config.yaml
experts_per_token: 4
d_shared_expert: 0
normalize_top_k: true
routed_scale: 1.0
balance_bias: true
optimizer: "adamw"
beta1: 0.9
max_steps: 8359
Below are experts of layer 5 (counted from 0) of a mixture-of-experts language model. Rows are named router (the router's row for the expert) and show model dimensions 112-223. Each number is 500 + 40 x the weight over its row's rms, rounded and kept within 0 to 999. Numbers have three digits each.
After each expert's rows: a language model's description of what the expert responds to; "gets" lists some tokens that make up at least twice as much of what it gets as of all text. This comes from a sample of Wikipedia text that the model never trained on. Tokens count by the router's weight.

# expert 12
router:506540539528406475569551514548513445453470494543532629512444476533488478490481494488547582490473497508514505455472475607567516544449458521567522462533441525503416476503480466595507539531448561518474504476498455436487422571469562468536573519519518433450522508533434436522431410490502483527515501530462428525529458547493473477575462509504
It responds to: Sentence-final periods, often fused to the word end, plus line breaks, as in century., photos., record., school.
gets: ".", "\n", "s.", ").", "a.", "ed."

# expert 14
router:474542479518411470517569550505526492514514495466532577531440449472462555557566514516547560484453486523516482569518507592531486495446480437550539503496456534443462502464509529558558466513512479523445483498472518450406445531501546468518515533491508507477505537503448522529495540484470446580477510465408470484465437571507470486545489521558
It responds to: Opening quotes and parentheses, blank table cells, and Chinese or Japanese characters and coordinate digits, such as ", (, 「, 楊.
gets: " ", " (", " \"", "/", "(", " ["

# expert 58
router:488562489575443423521515506569496477457449496521559503545461427496503512439451496429460529519518500487461516502543473536518455488386430420542605452499415518517426507519493485565510480485486463484503533473440557457494447511486484457548466495502518447460489493564507486505476519482499523580441497503412468455531463587491449451510468504504
It responds to: Newlines and pipes starting or separating table rows, plus semicolons and colons in flattened stat headers, such as Overall: Home; Away.
gets: "\n", "|", " |", "\n ", "The", ";"

# expert 43
router:527525519484411456507493540504564482479469435508509502537464518502523549490447573462466520468498501512461494481445452502494518547514465508517524541487447521485474496500570539576557487501524513473492518496479533474504448523423571457506535550531590460527464495599440525479481509469514471565388518510514480506522418495536420467572499568472
It responds to: Modifiers before proper nouns or group nouns, such as New, South, National, U.S., British, American, World, other, several.
gets: " of", " New", " other", " United", " National", " South"

# expert 56
router:467504501524440440529512511551532507516493459471533539508448443496467502488524489446452562472548442565461497461509456537515530512442420514493553532534447513482427495517498568635548502480491526501473548502471513490501470480463504461549514491520541516437528517492475435488510507505500425574503488544480486578481436561473510507581486572538
It responds to: Single capital or lowercase letters starting names or variables, especially inside LaTeX math and tables, such as m_1, B, W.
gets: " M", " B", " K", " m", " T", " C"

# expert 48
router:537587503487426467545473545547502469465472436495575542506511531471489495503514482457432603481454470522507510506506494520491481459443412462561527546528476499463449477496519594511559510456531514495503541517454472445457408581427476469506511538494530516486516480525433448524466533471453452571457487523509494533504471516462474465568501499447
It responds to: Column separators in tables and lists, mostly | pipes, semicolons after stats numbers, and and or & joining items.
gets: " |", " and", " /", ";", " with", " &"

# expert 47
router:509565494460472466571529544502493503458443419450582623572517507540456516479544513425519598519521487521461555548460482584577513547446455423536534495480459521476415507515501518524473499456509450465496487521481467447436511522471533499536475550485542491515480489525490530474446513456528504551509545532429456584489445514527523442580518505499
It responds to: Pronouns and relatives starting a new clause in narrative and biography, such as that, which, who, he, she, they, This.
gets: " that", " which", " he", " The", " who", " He"

# expert 8
router:503516472494463489581515510533507490493409427452541503526432483497470551510477520499481504459550449485502513450493488558469496482540417439542524481451421551471462511477515608571549538505518484487576474534469497461488466548453557474541505485473534475493510517566398473519476500482495449538450524520461460501486422506502489452553532584508
It responds to: Short word pieces inside foreign or unusual proper names, often in tables, such as er in Marguerite, i in Maruti, ers.
gets: "i", "er", "in", "a", "s", "it"

# expert 17
router:481564480473443482538517516547537525445497484466547547531476479534437544489497551475529557502526505507510499472484433538500524495494450486547534518479438511462463475554507488544503487533536535530496517491458483456531420552509560498507560498568571534485506559553412456530438440469499517531547533570439403541548437558522485468534498493504
It responds to: Closing parentheses, quotes, and periods or semicolons attached to word ends, often closing list items, e.g. (part), "...", sources.
gets: ")", "\"", ".", ";", "),", "s."

# expert 27
router:507570521563456455520511504529493493456479465484519550529487542502456548511550518449508574500467453520532491503564445534522450488462460438540581517506441523493493497471549520524505504505495475483505535503477562477481489598483549466467545568531500464458530523496507494542437492501484466593449477563458465530544415568542503472570436575497
It responds to: Pipe separators and markdown divider rows in wiki tables, mostly after numbers or scores, plus list dashes and Succeeded by.
gets: " |", "|", ":", ";", " -", "|---|---|---|---|"

# expert 25
router:487506508484402494485503535478518462511482426488556534512589520556487541485538508466496537565454479502547478497537530565544465438479465458552570503569431577527455501451518523586486550451510479469462540465442557440445499565445547504561486516479475465463438552487479474492520474473520509543479522541488396483518450496512427470565521538506
It responds to: Words right after in, on or during, mostly months and the, as in on 21 May, in April's, in some cases.
gets: " in", " the", " In", "In", " that", " during"

# expert 32
router:514531477492396472509495545526522507414478470428559578524515534499439583503538533441517521519430452527446478433455487555525485482458419507525561507559461511453486439498526510536536458511508483455468475479487527472472447511482557505496535505514562513507516535540497492502465543481518516559478511580485436538501488529598473468530486494471
It responds to: Articles, possessives and noun-phrase adjectives after a or his, such as a, an, their, special, minor, final.
gets: " a", " an", " his", " their", " its", " A"

# expert 33
router:528545516460438490546547522545507459502423481446517498487517510509432552493492528523538604447536411486513518504474448532479527485466422444552555513531493533506489537494510598541538495423562550461524539507508534402467485544489487475477513538535495429474476520521474468553495458514468513533460448545480453552546431530481470500527563542489
It responds to: Mid-sentence function words that link phrases, chiefly with, and, to, for, as, by, than, including.
gets: " with", " and", " to", " for", " as", " by"

# expert 28
router:511600482531425448517471510568545487462483429504493566555452484551474550456467514431470566478507464503556538491540486573505463454451418457533524520489434524521438434466545575540564497529544512483448534510493449475448459523425525526533490510453545481496478512510486493503526527532488467576496507534474480502499417559523478478474487517515
It responds to: Prepositions in, on, at, along in sports and event text, and closing parentheses or units inside stat tables, such as .9), kg.
gets: " in", " on", " at", ")", " 1", " along"

# expert 23
router:524539531522428460473569523507501433462492501484548580430514505505427503521519490510514578479519491497479449492525466546517545441459463453558543484524493517523455519526561576545526547510470517500439547528474509427462439538492519477540530548500531471490501512575474481552516494458455510568493493553473461532523449534488539418481498531504
It responds to: Copulas and words after them in species, geography or coordinate descriptions, e.g. is dark, yellowish, coordinate slashes, equation operators.
gets: " is", " was", " are", " and", " with", " were"

# expert 42
router:496564524546430463525568549476469485504432462488563499530439513483408566502561529524494566524495502572478524559479446589466457471399454470509532525529453545477478495449500499515514497489504522459470493482455582418456458576533530441505482484480510465509464486511460463493523499497485514580499517528431484462492463597567518458507506496531
It responds to: Field labels and structural words in infoboxes and career tables, as in Operated by, Teams:, Years: Team / Apps, the ″W coordinate marks.
gets: " by", " the", "ing", " /", "The", "|"

# expert 59
router:546553515589450476551492505521489473551490508527573520516492518550508505509494558443486515476522485566499449489555423590486437511453442423578473521507505519533456552473534536512549535517504436522435463490479456460427459590503545482494568524563495466501519524576439507487502446497456488590450457561482446479437482582487516483557492532532
It responds to: Forms of be and have (was, is, were, been, had) and the word just after a copula, e.g. is part of.
gets: " was", " is", " were", " a", " be", " are"

# expert 53
router:536559467480420442517475518541438548475501501448545547493516470533483498512485525471495549485489472534546508501502493536527460521433450434564564503462485510467441458551537484501467503433545523469507487490473477469481462563507556505592510485532594425460505489515451488473448446512516562510481468539417460500531389480505501429525470501456
It responds to: Commas attached to a word's end in lists and appositives, such as painter, Norway, names in series, before and or which.
gets: ",", "s,", "),", "a,", "e,", " –"

# expert 39
router:561554558521461424519505520523536469439477465520514499527497458522432547467501507477520548453451436549541458535548518608514504407461481492511479531442530508483415552496517530530501501452564498526478537464515422445471498589459545455495549562486522439479440553484443482533499459515484503597511493474417519525525466517471495485507492526486
It responds to: Varied tokens in lists and infoboxes: list dashes, possessive 's, coordinate digits before °, taxonomy labels, and CJK byte pieces.
gets: "-", ",", "'s", " of", "°", " de"

# expert 49
router:527513552491436467572512511516565457464425471490575546528539439498430528453508525438514509500520463463486435505546531467502499458448483486599510512524482541455384495522516590595519560491559437535498526456468489465513468566459480498534482468523579469502490496574456481514515480531516427588457499575447521504520450480488480447522475531512
It responds to: Line breaks in lists and tables, coordinates like °N, taxobox labels such as Order:, Kingdom:, and non-Latin script bytes.
gets: "\n", "″N", "on", "z", "en", "us"

# expert 35
router:592524444515436433517471537547485492509475511488526582470499439520418568517481516478499566440502466562480505480485535547521488430429417459513540499505475518503474478487523531528559476500553469495425463498529471482484406511486486503535463480480469463525448466492458484470506520481495516655484486498486467497493508538487486485538501507527
It responds to: Cells and header words in Markdown tables, especially election results and lists: Votes, Candidate, Turnout, Notes, Ref., years, numbers.
gets: " ", " 0", " —", " 1", " Votes", " No."

# expert 63
router:533573507502424459506479519533471489481447435501526601525530548491471503489521511441480581491463450533524492483564478506481485488415412440537534488496465516509462515517529520536507468500506504493506499530487553477490440577493522480477537533525521486440512518513505494519463539508521433598435478575487448514489492523541493510611468519537
It responds to: Pipe separators after cell contents in results, elections and statistics tables, plus infobox labels like Elevation:, Density:, code:.
gets: " |", "|", ";", "|---|---|---|---|---|---|", ");", "°N"

# expert 38
router:503572551496449464551529518530544453517475442508533542511492487493429468455522508447460528539457431517495500494492486496490476453441475403581526470535458518486378496525540478559537514498507473484574502483465519495511407507485526442554494534501538487458537512537467446536488493490470499601457534508481468507524429555505451461559509531523
It responds to: Line breaks and section heading markers in article layout, such as newlines before list dashes and ==, === headings.
gets: "\n", "==", "===", "\n ", " ==", "===="

# expert 19
router:548637476562454446571506525534491474457486510457508509530478478497465503505457515535514544466479456583520491488521485599499454488472473421604523486498504496481456495530496540505555526444568562477455528540510508478478497573456501530529583515488540473476492506538453508516507498531424529575475479561470447457536426603546522469547528563435
It responds to: Main verbs or participles after was, is or were, such as released, located, played, held, built, occurs; also sentence-final words in definitions.
gets: " was", "ed", " is", " were", " used", " located"

# expert 20
router:483569507488471455524485531547532449428450441455573564496452452521489524496544522481443552492470479496423512504459481532524529439431453509541557485550456512505508487522474520570528535451537520466482552481440560449478481505445463535551473533496534473491518525570456431515465549439479444490518475525511428501535406536470481477567548467459
It responds to: The words and, or, but, & and the, especially after prepositions or in paired headings like Film and television.
gets: " the", " and", " The", "The", " or", "'s"

# expert 54
router:487529506484454432495561489511519462513494490478542565476491486531445516486530533509544562493539426552523477513492537572512482433474454478569510518490471497536449469509480537559614546432495460498443474538497538438519523519460460509559524545510512479510522575535502465529503515541440503616484540580464481540473418538533541450529537578464
It responds to: Subject pronouns he, she, it, they and head nouns like station, team, often followed by was or is.
gets: " he", " it", " He", " It", " she", " they"

# expert 26
router:497619590568402472518497542564515515425454480485532500545533499570458535420488466501453595483492485535507503529505506539501489504474450483600513518430478537487489509558482493547498529480530498485556486541469513468496442506476518447467488524500540467472452534536458504527498448472519488529506504528462478555528459490542498438553498549511
It responds to: The prepositions of, in, at, from, near, and foreign de, la, di, after nouns like part, member, villages, constituency.
gets: " of", " in", " the", " at", " from", " de"

# expert 13
router:511559498549439446550456512492465459486435457499522513506487464496502500447499526444483550491507474591502465496530436530481467450452414442560517552494498508446445518461510554527552567480496485518467505459450470386399476595436575470448571472524497514493490524547423553525470446534488508536433460504474471525477475576507531488544451496467
It responds to: Forms of be and become, and role-marking as, plus following articles or adjectives, as in became a starter as, is the best.
gets: " the", " as", " was", " a", " is", " be"

# expert 21
router:475534511488435454534516537487518516499512477481581497477481497536472594500468523498553558551554481481494474508465486540463464483502405485567589511497420495510444504523474507570536517479533534530533485525478484471469436572490544431513481525539577472515487522528393497471484515497490468580485545507512472514461451547528512449519488556554
It responds to: Years and number pieces, especially after in or an opening parenthesis, like 2017, (1997), 1909, plus closing parentheses.
gets: ")", "\"", "1", "2", "6", "9"

# expert 6
router:488600512469371469557503470512492459532480474542512473504512491482457574504524478489508575463500518506488475455513459551505487468463449483535566477470456517489410488455518552538546481467487499463503513460427538453469463521485533444490496551495551492497543480545461484522549517472509584594524533517459493533543439504560549496537510506498
It responds to: First digits of numbers, especially years in life-span dates and table values, as in (16|22, –1|691, 61|st, 10|.77.
gets: " ", " 1", " 4", " 0", " 3", " 2"

# expert 62
router:519534515545427470435538525492492424533488499442618577514520465502484553470486474487470607550483443538511476537540502525492487498464417466576579493523471528463463473449523490554518523483513516490520488482469482445510407534431548476499517484482546486449511506544457529556495509464507443557453466508480475505512491543545510521589453532480
It responds to: Pipe separators between numbers in stats tables, and the after prepositions like at, to, of, plus numbered semicolon entries.
gets: " |", " the", " this", " his", " an", " 3;"

# expert 5
router:483557494530476448557552536533512481502466484468566532517502489557489518465575549464499551532515432533463468431490483550580494519492448455482553534523490472477468517510533532467545486502557475465507478509493450497456515528497425479528493509531506469500468527470447484538433439450516548553453455541420490560463400527505445506571451605497
It responds to: Function words opening a verb phrase, especially infinitive to, not, modals (would, can, may, will), also, who, before a verb.
gets: " to", " that", ":", " not", " also", ","

# expert 0
router:494597507549420508499500547563503463508502471494522521452504456485448555521556517510488529517518479454454470495481490526473467498462455479552537466538472561510455498516494531603547528494469479478489545476481520469445452490457491512511541515538494511470480471453484451447480500477510470635499497532437493523529472525512473461514543519476
It responds to: Bare spaces in table cells and one- or two-letter word starts, lowercase or capital, as in d|olmens, sl|avery, W|BLE.
gets: " ", " A", " L", " S", " C", " F"

# expert 16
router:506577515505469448542562480547515522490486451496531477515498445527441525524559487482495579519481455523513542504494524634493533499444415506553524568512486497461470508525507503517515518509516505527479526485486474389464513606490545485516530503530517490458520471551460483538490460501457465570461473524444464538523424534503395408589491520510
It responds to: Line-initial hyphen bullets, table pipes, colons and numbering periods in lists, See also sections and infoboxes, such as - Length, 1., by:.
gets: "-", ":", ".", " |", "=", " -"

# expert 52
router:489537567545433423587519502514540490528489467510525545493452472498467503462529541467531526545465472524469478521567487543571484482437462425533488516532456519515428492497525502567507491498512519538531538416474558464508419531452525471565520514493531472478470472525459451459516528453460494627473529516502474527467449523498441487526488504545
It responds to: Line breaks and == heading markup closing wiki section titles, such as ==Career==, Top scorers===, Notable people==.
gets: "\n", "==", "===", " ==", " ===", "===="

# expert 7
router:469553500562439435534510567565545499490476409530530529530482538571471574460517482475515543492511457575549523554526467544521516500442409489526551499519471557510505503504565499558554509499532465487531489554458505441488508474468454440497495479525544463491454482560465467505493454473518511529471486529456468513518454505533453437543512595523
It responds to: Prepositions following a noun, verb or adjective and heading a phrase, such as of, in, for, by, after, against, during.
gets: " of", " in", " to", " for", " by", " on"

# expert 50
router:530507549546426517586524539516539510434447445500538520491495435519438498556489518456472518480547472529487493566555491584562502477475452479521556486526547530474449472546530465514439555513472520522487549491474546476455481592472521493565470484591558431521479546525432486520440516472438502581487500461425442512511450499518488486550463497543
It responds to: Hyphens starting infobox or taxonomy list lines, plus middle syllables like ew, om, am in names, such as Day-Lewis.
gets: "-", " The", "m", "um", "am", "om"

# expert 1
router:476581548510400475529515510487493518466411441442546534531528530523446552471512516505488577535441469555519458551490484531492506469474486462490573477581502536489466504506520482593555573496557410477443574486514537464410492541461513462544515553482462510429519558476479514484519487457432496588472507562511399512466427548489464457496461483521
It responds to: Month names in dates like 17 October and word-initial capitalised pieces such as In, After, the Act in Acta; also prepositions on, in.
gets: " In", " on", " May", " October", " August", " in"